Below are experts of layer 9 (counted from 0) of a mixture-of-experts language model. Rows are named router (the router's row for the expert), gate (a neuron's input weights, with its number), up (a neuron's input weights, with its number) and show model dimensions 80-159. Each number is 128 + 24 x the weight over its row's rms, rounded and kept within 0 to 255. Numbers have three digits each.
After each expert's rows: a language model's description of what the expert responds to. This comes from a sample of Wikipedia text that the model never trained on.

# expert 2
router:111121114116114056098122152149112135140192180123158145166143132086123148150128064128146122105139136110131116124115119123110197140136115117142109146151109121169064161170122101122105145115153104145195187113138101103140117142118124120094115108
gate1:118095122107122134149103127127187133106144091122123126107214128159111151127128134123153133138160134113114148129132091109100135102128147054157128118119106131125118106150110131150148158099112103159161125130110141147114072127142127137132152130
up1:091091155133144145091146163111160125166101151142112154122119093124102117089111147099164123134123148100097129094098117118154134183122101118118144101140159130100129141113142128095115139141132125091092144141146131102155137139160122089097157140
gate2:128130078108124120128111137137203133114107095138131141118162114120111159118128170153143096133144157153146130146147127095111143110136136078162129104126158123131159135115098087128146169141109160151116124103159141127092143151153149108111150135
up2:129132115116124135134113120169144150158152128157123116140099100166107143122142113132154104184144129135163119134105119090125168125110148111144100139146127128106139136147103134107148158105122136072151175111137118075121112131169147105131141120
gate3:158107116120101106112129111121175142157085098127146108078140159122077117129114095137143121109162099121141093109151139079150151129102097135100096122181154125093147134099085114143134128094086128161108093158130139138131108104048112107154149164
up3:117130082162175122092132142112153097126100123123077128095120183090094091149084138162147118124137110156106158144129137156150118092151071099171166112160176088128169109117110116153105118154140125151098121126122148154157185138130116109113125126
gate4:148095135127119144105165128138189144113098133126127107141155131132090137111142148145105182143167121086111131136115089116134115132119129072176133100121152119087171134117121129128095137102103127131110145107161108126102069150102128123151157138
up4:116112089152120117177130115126204164126107083142102136119110120096142133123134150123138142102109153112107142146141133133109107125162105135178129132131132130122147150122125124121110127124088113126116095090161092120166121133121157102113096151
gate5:100129127120124124174133121069203149134143141122152155124170145118110134135121135170156153162118146106161135136109116090108153128114121103158138080113134137092123086158102115121133147095143156154100123136118111091141081144085119123150154132
up5:135119169104112117169101157107170147161101155099137152116122167115157116134123135156144116124126192141128170133117091118128164149134122132120146144108132096125091140133146125141061165115149156130144117107142163110141107115128099128140116162
gate6:125147158130148097116135147118204108105102161130113131115204162171126106098140163088177148117155129139148169129118094114145148142156111106130141146136124129147108119132097137159147163060129059166116152111116113127094098136124110115120137171
up6:155114188127154112142103105134166127139141117121158139108145154107075105105119158089157133135120177161101090124117115197128139144116146144119124152127083127126136123139120123122118108078164103126129155123157129140113125104133178098128106160
gate7:117107113120138133130150143123173154127098129114150115100196119155148103155131117134170140169138119113111094161132101159174105096110124140190147099154137151157146131133101128150093110086108128152119146138155114086088088115163132156095094136
up7:108120142190134138138145101146128114171101119098180165139098098108116158127129127142140096067105105138115134125100142137152103103149159117129114143136134129086135111094122143108107151140168119121128137131160152164128175103096153107162164096
gate8:163120128098127147166136152116182143079143117104110128129138124147110123119141114111152159146139098125136127134092093114156120109104155116188135120119117142122172111121121106123121169144116118131132110129174114129142120125125110118124145111
up8:120127162137146179114136132078164097087095127136152161108108115139110162093164139112144140104126147140102096083123095126117134094105144152136142110094104127128155114147125138175117166128171152157151128133117071122118139105116087158125142130
gate9:162138126087133127107142154107183124133079095093141128126164132158089150106108130141171112127138119118104165132110097097121143107158122092213126075116144167114135111084098141124154118123116082116089145146152113114154090094123132102127128110
up9:116118138126101152110149093095107115144154166130116111127119104114114157102139124135135164083119102102110123143123129155130110119064118100151116119153128137145090145144135162083076145159156117120151144135120175133157163139184129123137115117
Description: Function words after phrases. Punctuation, table pipes, prepositions and articles that follow a finished name or phrase, e.g. commas between names, of, from, including.

# expert 19
router:141111049126129096083112147151061136124168135128132165170135089151118127098125108125144136112134131125141138159116125138127150130145130130135128141147078110171117128138115101113157144138149124155133157113151169115152124087132112157112140134
gate0:122108091110140135148128104107165173147103129137141136133150128127092100180124094107152098142131161131144134103130141125131133128136134076161088075134164117169140112129126098132104156125149134123174144135189114104098088116072133107129128142
up0:126119141169172123123137140131141091100123124114120127113169163140149106147140107114132155118173098128127121114136134081145126158120131154126113136085153116121126129123148160101173156088079095136102148150127149153122128155177125147096177156
gate1:148133133098115142132090116149172155195130112116173103131181111126119139129114117105120093096142149086099119106097117113150145154117108096158084138109076151144129106160095147158084161056127161127114121163179119065127069122126105118105135084
up1:135101123145134158109142193169151116129139112119150103131127085120125127149080138075108126099095129125110109142106081107161120144103120121155100139127093148146104117144158124118109104101121154139112146100174153107147085124144147116134167074
gate2:123116159134118167115154120097206161137108118148111107092175177123118126136102125102175151099137146104129128147130120110149142130163083097188131119128153083136157147121130142100128146116130138146152136141161071121124123114121155140133139089
up2:098121137087149150093135142112164111151109144100126125067169151115088165119095135111103094137105146141109105120152149140112159094141123156100157110137100110126146117154114117130084126177146115122121123066170091161162132151152073128133139080
gate3:138202143136097120115128140149187098122140185124149132106165147135149111143147147157183139150118135098098127136078145135135150121149103071146129156143159144123117102166091122176149191129142117115115144162194071104119053137091083094113116133
up3:144147125165143127077138164147121134073174108128134124148120117138102070116118122113108137120080117108087109106116126149125129200152119113131104134134126111141155142130164067163140145097128162134100203109136138133116139153122147145146134157
gate4:144094167140098133100134127116207110168122154130148131131170137100131103121158138076155132113137186163107127112141117091156141112149150148154135126130136087182097161114095140152134156129156097129135139112118125115146090086130144123144138120
up4:095131156136099113138180121131111123118112170122101163152172075151142113118145089154114190127118121103107123109135157116161128146146138132120062157109125145099127107096152116103128117095160155168147102115122125140164101174099149097125167132
gate5:106129134119103137090130107093156148103072142150134147124158111103106125171111131095111165092178149150136105130122116142101159136098149069192128105128181145137113149145108091101096149090150125163103128106146102104147096098093119153140155141
up5:085139176109153150100118136127171145114091097150117130111160112092129110155130110118103117101166094157117098109092131121116134115126154095199100155150171157167152116141135102129113101125131108162114143124124128134156133139112123134135163115
gate6:128115140105124163096099128093204142131125136091132109135118157089123154155099125122148113120126140140143148145132142123129135099091077072184131106087100129129156170117084128153099166124149112119168087135144101132108077140092173139114133082
up6:139096136074123136095113135159124121154203133143113091139083174145109163103075138109140177141155116137119147146107164164183133093151111135110142112099120128123127123137119136123102157111137117154129180104132184098137120117120117099115147144
gate7:174102159081065121164117131121150106123120192116160110096129147110108114120138154135139123099166163114108126132165112110103102126112124058172128075134137147131124116128104149158097150113153112136109128101146120164122105177100138129081146086
up7:103078130118112169117146143145134097135074165104160181134098168149138132138121139169170121136157099071095125129162115089155093129098116146183117119138138118145159134151077196140140146128120134071101133170102140151134118179085170138076178135
gate8:122161108122100121141156082125174118138121149133132119117165102081152158119124092131151130117192142129147143134127123137156124145126089068148096129168134149100092100139099141178133185137115141139132112152181096118106102178109121126132144140
up8:126126126135146137067152140168102108105140112184124143130130124120132147088137131118149128148186132140133184084120149138121099128124119107133094099100142123104129096116141128123139148133149141093132125141110137146080146116146072121134120134
Description: Word-final suffixes, numbers. Last pieces of words and numbers before punctuation, such as -ship, -ies, -ologist, Islands, candidate, and years like 2023.

# expert 15
router:105157178099141122145157126109135177167130164097153119148126129123131113126123166104179146148206152168107133092062121142123187116137157141121140144147150154116128134179128111105123131093157142128092064163144134106138137137103129141128155146
gate1:153130126155178120104080110106129133090125131124120181128123129141108132112121137111112156098130134127130117100133108131157103147113071144192116098131107143084087124141112138154095115144160126101120122133104116147131111110149127130132134125
up1:139151116130126117124170132095132120118145144131120122121109145133135125124115119149186133135114126120121171157117124104153124127095108126089164138095108126111088183103132109106126100131097077121147132129092137111164121110129143149114110118
gate2:101159148094124125132123157105173160123134062116160125127115159120155108127134105123181157155164104152098127118153140148147142134153096108138139113122129128076105087152082135132106186078149115116112119125114118140097135145120150099127120133
up2:153121150113112141096141128169151124147146103119092154126131133117145075112146102098085139155141151122143183124138119127140101169162136164115165128123181100084151151125138093113105144160094069056118088162121115148089108139094111099090100154
gate3:137130150126109144098128125172138122139137141157138143146117134081107141110112145086115147129108160147095121136094124136098127157128122132126146125128133142102124146158151141135174162112168140091127135139139108130164130181090129127164140171
up3:111083134145107123123127147141115146150153139102086120114141138101097151126131135120085162174141180102109123171127132121100128118141155147106125126087099141133145164141151148126148102091132144144156096143165130171129121120125113106089105129
gate4:147131096139142131131133129099112173117123109129163117106119125103132140125122127117120119129136102164144112120123150135120130148121112102144138141119146155141173085119097087097087123132118167161127107114152137134176099102124179086124149155
up4:151068171104130147094110146162129090163151145137082154152145118121106105100114116107139097138118136109145117143141100143131112122131155158133183101146116156130158167139157168137170146142106132132139180110140126099122172108109081125144085118
gate5:138147150144136134134161109112128121109105162152130130137122130143160111153129085110102138165152101157124103117113094107109114141107110109129105130151141144135113113170138088124160139109108109162117139141143125137115095125137120149116156089
up5:114100097119092112173162139106116102093112137166105115130144127115153124168093131163137117127112142150094083120130130093116169109128077090169107143119147109097133132137124154095117139108153104156109114170109118177119148136147127171130148138
gate6:141122151118119150116108119103135172099090158133139129142170120128135128126190142109155142166127106186143147135118164124134151155127143112149097138122098145166157119105091163102151119080117139141114058189111144140159119146119110141124119154
up6:146111132138138099099120147125134111135150066140116189139136129107148132135111075125100139130127131109155162119116119118096123112139093154108137154138134113113148122127137111116099105170169106069130157092120091109098145141116111093138124130
gate7:119148111126103115160125100114110183134165164090097123112103133144130117147129144098145094112113151154128121159102133095151078093096167142157082169166160094164159135132109104135135162130138105142122100135137120128169125081180115144131186136
up7:117108111123113126124126139117133142160133157132142122128136133122118133128126133138111106091114123154117086097123116134119145109110121162152145165125146112128142153138120104126068179150125110118142108128107165103163100101156129103134142156
gate8:126156175096096135076154129125124136148089159105085112122178109173172134134100108108101152152108168103104109086138167167107158117139144111076122111147132109130144100125105107122148126155115116158104114194096151083074096114140143180079170117
up8:143115143172123096121141132099145175124127105126141115099114141129100128159101116095141120106120099134140084145122149129146153078102150106130142162176139094109132131153098150109139109087119146163131133130131096094136108146111147175122061081
gate9:153090117083137123161150127116143136131137111149125130124124148162150123160120099133138137086135134158132138125151174122083115085152118163168140152135186155103128158152135123116119149121130164121136150124127137127113175118157133194157148131
up9:141092105157156116113124148131111150105082159123119067145076138107109157116129138139144096152139110090161100144156136063134140122123163133079105102129089114126104095103103138105181122102089090136107136107122120117142127107122130153149133146
Description: Initial letter pieces. A lone first letter, especially w, opening a word right after a subject or quote mark, e.g. w(ants), w(orship), w(eather), K(ur), Sh(irts).

# expert 11
router:160121085135137127123110130143055131091191132153125178128114102171101141110119116109135100113128150148125127155130137127171125102166134143113148131137104125127155150129112117127125113149153119136107148115134167135143145104159061136113124141
gate1:145148108131126138164140161124139136124150103119141132116114131123118151132114088140149150125122153159114176111124111122084113136119133069145142142099165112137122109159138124087098130146137091093123170095104102113148101117151105118191132131
up1:118141149073101155177147150136127165145128119156122102117130157107115132117165103120149143122133119103152120141094120136133121092179111126130115132119115151104126137091145133120126149146162084085089096113076112138121110106140129105122163141
gate2:141139128139095097144172131152183145125137142166136152089128120146105160137152119118114152086143160081113169122149110120130137104099099134074105070157159116101126121100145120110122140073132122106139183123121136123112126120094130132117140123
up2:142089135122164148100089157080098111114097094111126108154141129107115119153130105117121132160130111136124065174101143129178150155114174109135116158128105172148123122146100122137107131139112136132117110149120120149136094133120102109143115136
gate3:170143135115123141132143134158112104138138143149109151135147094151137133112173131114128129122171166122136162141140159113194136139114161108157123130149149116146162108175123145127157156126117117134130111146150135100133108117154129111137191107
up3:096129124084133149150134079145134100117137131138113116150082090146188126108149111127102156146155144131132177113143127117162172096099134135129109104106117127114135126130085119105154110159111128136126139092093135097085108116130109134119180149
gate4:145101095113112118145106155130134135125151135137094157132161145115112085143121111121154153099140157101151141119120169113154091140117123100100178135145165159139121132138090125154092153089140096165130168131084121146152116126092119090075121140
up4:106142124149109088115116150108132115140156138123121134145139106114097073133118124137155117111117132094126183089113138114151115130163137162134164133126125123147120097133113148136134135100129116145118149164097112159091125121109108133083098178
gate5:134154128140132152129120201152106149179142109177135146120132121108154166120146123135131163100136156123162151104105093152105112147143131109161123135128112128097152117155097093139141146161116090145167124151140154153120108159123140167120123088
up5:082141120110133112110141094122127125096088114102129142195138160142115084123151106148126082155137120124071108160127179092126107140100139173103145105101147118148097104087129129144169118108147097129102100116113108114118124058121121109105126130
gate6:132126101168121087151131142096135144133144129152142075106142133114090141098126107136164129147129110131084119128130120103141113141148103084150166116143090140097120120100097104129128161132162120126138117141077097117100138126099092118148141184
up6:134102139084128142130140156161172148145133119101134130151105156129170109140127133159111147130141172131120138133070158149142151118141142156130106093143175109142087133151144172116182119136130108105137103094178119136143150136121150113146100150
gate7:143124129109133166156121166082156118141169124126092118140136142106127138164127103126113100132126132119097151153103138114134134122132152088110111146148156129137160160101121111103100129125158134181143109155139101121087111145133138124091132085
up7:123155100115127100086131125182130123090087145124173141139174116158131125116118137107174131125132139133111142092189152093133148125122129143100147148148123131168104105144091133143187137156112118103122149121147127123144126130133109115147095114
gate8:111141166108134122157122160144170123102128147122124132142179157148089176159161091109150168092123153152119141140130150111148157127178066098148111114105145103125086121119152104105113134110162098144138127114138075100155134167116130137159101134
up8:149098113131134153114130109130127146120111118130134123118071141103137061113128119126114091191151109121163097132099113142124120111071174154122137124136096149131162166127120153164143122130130144128142112102120172133119102114138104100120117136
gate9:112136150132151121082128137118150113116122093119172086114106115112123145154161133131160140089126137126130099156180116143133118141146113080162162122067128126155118137121108093160106149105149194084133125132118140121080128164137092146145137120
up9:122065188110095142108140132154112125148142122132147131123072122118134135141121192129156172092125131122118121100180127136137135093130148121157145103103137136139101096157074090150083153166160136093165120116123166102077153137107141112158135116
Description: Mid-word fragments and bullets. Inner and ending pieces of split words and names, plus bullets and underscores in infobox or data text, e.g. deploy-ments, adj-ust, •.

# expert 18
router:117115069122121085085090137133088133127188144130139185180135099118118135093122092097141137108139134129155134151109121137114145124152119124138129132147078127173105119144121100121130140126163123173139155099149148110143123099126128165117152126
gate0:155149166095141147136122157144185115132115118083174119124161145141081124170139150128127138123170179145134101119111125085100138147115142081143140112136138129109137094109089117120129202136122131119143158153147134117131116130125078130137138165
up0:123101119136119153117116103138110102145154145125106089159137126170123167152139118117142138125127155104127110107165116105128071079107117103146084124125113134153138112134123087131131151147099141123113103108122151117138192148116114137124096078
gate1:121134118154122110137094152099187135105116108115154143130170096141136142107166140154144132139155171114137139147114170104175142126108132087166150102122172096128149163135126136138107165100139118128136132152121114129101079125131112124125115105
up1:119128134095156120118134127106088131130160072086149157084159128149103109132113121099153123071140123162144163115135134081135115137133144183132107138118163126105138168073111148134128176126135121167120150145092129096130125144112151111132129147
gate2:157127130116135125141122159131178143107097153100136104106188113162072104136121122130165140152142191132122104074117127117134120110136103103200145087143152129147129134111132120173083202144122103120127135098116142139077073135147124113066146113
up2:071117084119144117207113153120066151108144124099138158114121134140150109059157109112123120145123142104132158152145140121164129137129166159089129134129116115090134153140117130143134125143121136156133167118105119132138127156139144146117106131
gate3:116094138087108130162121125104158107142110153124117152132184119168104147146135159111169148095167165097181099132136127110175129135131104083166104144132155178118134148152087122094113159158146148156099150127095118145117070143129154139116145135
up3:135104168124142116153149114086162111137122118119099122154147128157104139116108157121153152107153143138173091121112096101141131146126138125154085139137134156142117142121073139124094156161160155147135140130115072141118102144103170148132106139
gate4:145126115118134125149135144141166128165118147131127087143157142128083111161110156092139159158134123112104125109153139140089144137121098094157129136163087141115131140103116126137128153121144135102121123169145128133089104144093114148143115131
up4:140135111139099112088147113104146200138103157145153118112151123123153125112136131096147155145162112141115128212130136121146114099120123106083157120076121106119130144139157126123118125121077071133140119081131096144135098134132148122123114138
gate5:139108131109120122129148117139194140183106099132138132104185130123099114147110127136116117164163165124141124141154110111144127117135135091142139116109153138119168132154098140099099113109161121108090104100152096085148084147112120121135135116
up5:125118171135149164104139143078110141116200092136135106142104126113124180117103121126094157112136118112158107100145148132149177108139110141122138150126096151155118099102132131121142118099129154132155138098111166139136134118124106147125161146
gate6:108162139136124153149107158115172143123124170134108169129163127121107153137110135136174124114169135137127154133134133084153134129156091097166116122140189125144107161146145148093112124093176116134138107156125133162118113129119145123163109113
up6:101140150127129118168110151126065146112116124158092117156171130120144135147157139145134102137118164139126148140138114147157116128131110118108164092122135106152137141103127105121164104113174136117137120149054079080111179162081117138187137122
gate7:108109128151129127129121141144144131175097181143151100155181084104101089144107118130143122121170171139158118130124110134147130156114105064164117131095164127131155134095148142154061139128111142107152111135141073100090073164102116161147139115
up7:112095134119155134126142127116136110180110135142147132120154147124136086121127128155152122125133174129123108127152112146106098105067108098137149117093166107151143143155182153129107130123150137144121128105132095073112066182116118170143131142
gate8:132131150129072153140135113134224163135114132114109136087158117138105110134146094154154122140175115102127135156161163115141126118087123134161124124107142160120118125099117134096150155120157114128114155137120080123143123131053103124137122110
up8:158103114103108116097121151097134104116099104127088152090145116150141139133156101092137111142096094108212129109141124118126133132104107128127068169150117096097159137135135133151152139095177098109107104143113115122161143168097094171131168123
Description: Numbers and table cells. Numbers, years, table separator rows and first words of cells after pipes or dashes, e.g. 1988, 6 June, |---|---|, held, according.

# expert 8
router:106105088110120097074105136162083135134196151120145152172137092080117123097121075124140146105127145131146125112109122134114158113145115121139123138150102134169085118150114082145134147116178136161165161116150135100158122096126117140121140105
gate0:117136143109141137141162149144153139129148138085126131132126165133086095149116152114126080104197087086137140167122120117142118149132116063124117105112129107116168142146097118129099129142156125119130171145159117117109094130121140085160147116
up0:147089114145125116098152106126099105126147131129137165127121185128120120135106152125138111087137101121118129120146153112131080119153128112144167153132126066144152108140092087157139087118161125119159122083117127124136146144143144071174107118
gate1:104082128098125108158156149064180151116105137119117153082150114139086163123126149115174131096151141096126112137133138106155138114122094112145136123090118116168085143157102137152165174143141126157116152110126097100128089128130086128155090112
up1:157067119144112132118118155141105104119087159153119129127124140095082118150113165106100110135102085103142114127115108120124115104101110107113082155077179119122126146133124133124094153151135141078146113104135075141102175117125138131142118107
gate2:118163127131141146139140136124198116151123137172080140126187109087125132138122102120163150118143153126081132112135088132108087150151147086168141072159147155127107113136116098172110191137141104152145102125124135097151079130140117135155118141
up2:145138123164186149159121155141116131143111100145103133157143122124123142146120109118156134112171175114129153129116116125087067146173140108125071168126106094136106123139146086159128121091146143112137145148121096124142112098175067095140131143
gate3:098152155148071144116155122120204133159126092127101123150139129164135157152132137112157136155126134114077123115138127133126105108114100109127097110163171167128104151105100126148105124105140146099140163133129110127124068099095120137153181129
up3:178122166145168143099113070113097127105137163132128145128122143148114134115103124119115109112132160135142091114138109107124119159169151182158116131149146133109102137094072116154109096109086116156144094132179104116101112118148107144076128159
gate4:092093174086092143109119108180165125121159151119120100121163131118107129108098139129124092108181134098129123125124101105168153158120131086114122106143149123166150152145089123151130122099105132128121104118184088112104076145106107144125154144
up4:143136126120141186100095131101137098142146168096139084093149136105134156112146113121129133138084146127124119095141163129158103127141128130124139153143137157175154108086127111150087126116155111122111130138098185137115166092114119130136130114
gate5:111121137074127121151137167141193157143144130139153160147144164115133155151110126172171095119110135113082116114113143124105118100123120134176140095116154148114106094130084123098140158107154091162123135126161087134122100099126121103110153134
up5:146117155094091127158114145126128136141128117138116157126160131107118129130157104122155106120097120137112143131121161110107159092095097174130123118162166141138116084102151093116145121122129096144123135161118157141142148127146144093122133129
gate6:104163149129154109125109140151163109162087095107123129110150119140097138101148118155145127161158092130100113119105108124141115110116107094139122093107131124130080102120141118140164153084110124100105124102135101091150077167119115154145121127
up6:131123168168149161127115132123138136165144100085132151141143134115128103145148107111118106152109136149098139146130099144127121113147138146138117122125118127134118106126136067159123090097091147115096139141132100128133093111125106135140126166
gate7:111149158113105107081124119092139156131134144115156119131181159109107119155125136128146122137164106078148134138112150082138117177134125123159110135110156148134118135131117144134114181116127154153096082147109169126122060120105132165137150125
up7:173172113106102157067115148141162125105109111131149107153115114113062123125128105132173157126121125106154109158136135105178132117120121150076119142155126127150152143141186149087078135151089193113094140121082129100166141111127128153153143139
gate8:126152102129087157082144138099163121196150141132162120117179132123104159113148160120178143115195113123134136118118136112150110147128095108177130161140123074131150153159117131129122157118180116096127142127175132088146068130148098104098140118
up8:133134128126138097169128120109150118118110125153099115125103104106145109102148129118130139121086155151101154092180103166136114125168093135164085110161130119129106125166117135078144144170077149100097122143074087120103116137093153121150104152
Description: Quantifiers and line breaks. Line breaks, table pipes and quantity words that start or end a unit of text, such as several, numerous, approximately, three, set of.

# expert 31
router:163118045133133100099112135182054127118155125134122158158128091166121137111114111139137140122127135135125153167105125133129143102163134140128113136154063096157125119141125121107162134143148129165126138125139167126155126084133117144096141134
gate0:139098128139124141137130105121180181152129133086130138140119105163131154121141152172123147132134171121130143093134124107153123134138122083187117117138157124087139141157130101093123188121126131117109154092121162146118061157118129127136088112
up0:142121124148126116135158128102142109129106097091124098088126127124117124114136133174109080138151175126090132122136126144173160117108180140136137117115114090125150095120130122149132112130127116174125129123100119116129142145118153120128103073
gate1:086114130119100115102099097151164128114134127123121176078141100135122127095106144103122143138188142130122113128153155150105140093146108088172104129128102164133096163137134115133119134085155143174168168151146095129117091154112145142126118108
up1:111144129162135104125164117151146150098121145084106146100133138098155106144131139126149098144160133144147114114188149123106157170125131140156097159135140144181159137124148131136164102136163119149149156133121109149068103154151196123122124114
gate2:140144123144120135120117120120122150125136115108140114132156151110095093152172139126152130133136153115132132108128150102069149140157151097156147082139123122139088148132109103135111187127181132102135141104135142127144114122141150119092140160
up2:132160140169133159105130115145094154116194150106146117124149101146110125152151110125130130123122135126098142077130184120109129151134131105161155154088090130122105131112157138109112172148147151138137134101167149120125149142143134144156166140
gate3:116159072094129111090149109163168126139091116122145147136135154143106131087068122182143131139085145107111141135131110118124131107127099051161094103132152133141125126182080117135142160128106142135155132140129150140127070097101163145113113095
up3:114113094093123115096160120139152108141120112117122129114104138173139155105076131184147084127077128126132139121137112102132117104134126060140114091128145169127151124174115154146143178132102135150132141141113121136144122082119167152137141068
gate4:155111121109170134105105164149159122112156147108161111099146141111093128169151137132168096171152153107091123102081148068120113121145155078174112123144077107105120110114089091152122172126121111122132152130161154139145132112131136122109124132
up4:149119116134165138117064144083108138172125105150132107170172125127090187130121082093093116112182114125161159155122138072116157131148153157113109094141159125113108125111121129092119121101139146091146144171118188148159097096131114122117135149
gate5:070123139133082136169155134142162111121112123122129084103166145126080139150122093113109138086139136142105113088073151095124143119084108104187079124154154133127118182155101098128101167126124129136153138169145114121131113124113161136122109135
up5:155113132097152096083121110095154139097126149116110155130125117144164096165092147184111128153108168125139112103125143122109138112108095065150162105110165136113138140096103127115128113133139167115110171080163079147131114078101104174135164157
gate6:161155135097123141079142133124188122131141116145139160169179152137065103111125112149195137129140122115147131121140159124151142103137104101173115101108121120128092128163136121134131170145123078129139134107143139125087077135117152127107143167
up6:128121125129116151068100142130104139142107121136132109138099170126137098123131080132145130093164166127120113112157106131146098143138126131120086145150129095115139131148144109115169145140131124099164132082158110158165133105090132146163109091
gate7:121088149134127094093143159113164126130173141138143121139143150114081149146106108104109128122152132116113131130119141109110096119159139101144103114132145148120074134142114137133108179141128128121131122144151098134107098127107108127153155138
up7:149086125132153134111163059124105132148137145147105167141119123096090139126121139125131098146117118087110122188095140097140129144125099115107122130124144131144096158135161104113123134173140130102110154172100109135152141157104118133175175154
gate8:148102117137151134126125111141214084131164146166128122143164094157110134154173126147130126140139113139136130113161108133146120135089179135169104128121139164094098108100161078149102159093113149135096158119109127108110101127123121143140116110
up8:125152150137146092113109150078187085131104166108137086110104107164089116132153121107135151121098111126107106171169190140190131117109133098164141086066147089103134091137147122144112136153147192146117093125171151151177126132116149111164140081
Description: Infobox and table labels. Quotation marks, colons, symbols and field words in infoboxes and vote tables, such as Website, ±%, Swing, Label, editor.

# expert 25
router:143116044136136092097114142157055127128151130119134159162133094146123124104116096127136133123135130137130141165112136135123144099152134133132115140160060107169117107137118119113170137138142134164125138122149163117166124071134087139089150132
gate0:152120135104143121154138131113175096142099119100115112110180163134068090148106138108115140079154107090140152112134088123138143132117113094136087087154151097118136132135101129155107165110109133139081134112106167161103038122138107141147115084
up0:117131121114115115064152163155100139148166102134126180130088126154130177117167151148178125174138168136122108121123169161158143099108149122108101157124145153176140146163150094124110118111143100107120112111170138051178138175113138138121120150
gate1:142132151147115118161101184127169121153115103117143115135131094127084117117111085110135129159163138108085107124105115101155129147108154134150145089149085140086140094134113130129103122056123107090137132098178120110099070110170118100138133106
up1:149124136085160143125148114105122140114161118136175122099157126124129118113151114128079105128101152134157159125135121150118125114134113118105104158118137135132136146141147156142138154163122130133109147150134131132138135162136112132152110159
gate2:125132159092123143095126113163167134156125160142157113160181147123081125158142101082101126163148102154123137076109101149093133102150145080136102135113110108125157102126154143095174103116179101091130148105206069106120092102092091122094182139
up2:152108167081110144096116082140132141108093206102132145156126127103123072123119124103141084165087075133148111100092140133132088120156113114122128121108132100140136135124143131120148124121149156102133147082162090121102103113119120120102115140
gate3:129107173130126105100151104150176109142135148096123128142180142179094165156160195146137125150150158123151094130119154143119093132178088076142081133138141170112138106109126158106077111107116135129114100137151178152110099150094136108087130143
up3:131147168127131114138142162117120152134103101133154127098097139120139084065143076107129158105141148121096165156152150134120164111071150170146164106147136102108130105138145119136171115136118133125126132100163141086111146084122111102135128132
gate4:155130127103154142117111091084222150133130175117102142140184132121107069125105129150144095120197126104099087135158108126102123137155119112141084137153120180138164125175095108197138127149128162114165127104140121112181086126080111090137127124
up4:107073095088070116102135106126167122113158124155087133142133165082103118184107133140181085094156121075122091112151141136106157099140133092157089148160146143190166088114109104124167158133136164100143124124112124116170155109125181125163100137
gate5:119100124131137106151119117123137110125108106108108126117148124155111098134107097121144146125157142118101144182103151089089144137132105089137158124056116136117155123116117114099126139100107159144085182102127138126121100170091081134115141098
up5:145168115113150140138116131165112175128138149187117146140145125128144152145175153125150117137112140147144130139136121145132109114119114123106137125150132145099106115136125125153129138117176112138128098126119140153169135123169124156149121176
gate6:109121150104132125132161115125162121134125157130180118128171120140111137166105114142163110123190160079130102129133155134121115131098133139174178111084126148150144105176097149144105173145142130135088144122171137159159096143102110134131118167
up6:126135094087144131123137148143134121129137132162147103103100138132138137105116109110117204126087090165123167093120109155130113125114107148111112139110126145106157136098153114117100138163117094153175143125107103114104107138125115134093143156
gate7:158133101142116150138150115095160182124110140150138106109201130118143133135126149139168115109159120090113088107112097132103178140137088094160167104123114129158068125096112117135180166131137127123134135111161124117095061119117134159174141159
up7:108097137096164145109146142148125086130127159124123174143106174154115093123100104123120166121087161138136201104105170131128098105140114127149130180154161118105144115126144152106108118092126135128135144132116142134175171145095116098120138145
gate8:151145142124137120117147098118188130141153154118163127178144143140137115099145131114141113095126162105128103114089127085126183138126092114172129128163151120138103105122108141135140155117128145154086134139136072103096070116145119136163097125
up8:114122130105101113161107134129109136126119136137117141107125122122087126147128134098108161148136161131145127131122125109122116187178120135150113122136138139124104150155121127119107123085114111125153115126104103101140146182116118128154140122
Description: Quantifiers and number starts. Quantifier adjectives like all, every, other, very, annual, and numbers or decimal points beginning coordinates, dates and percentages.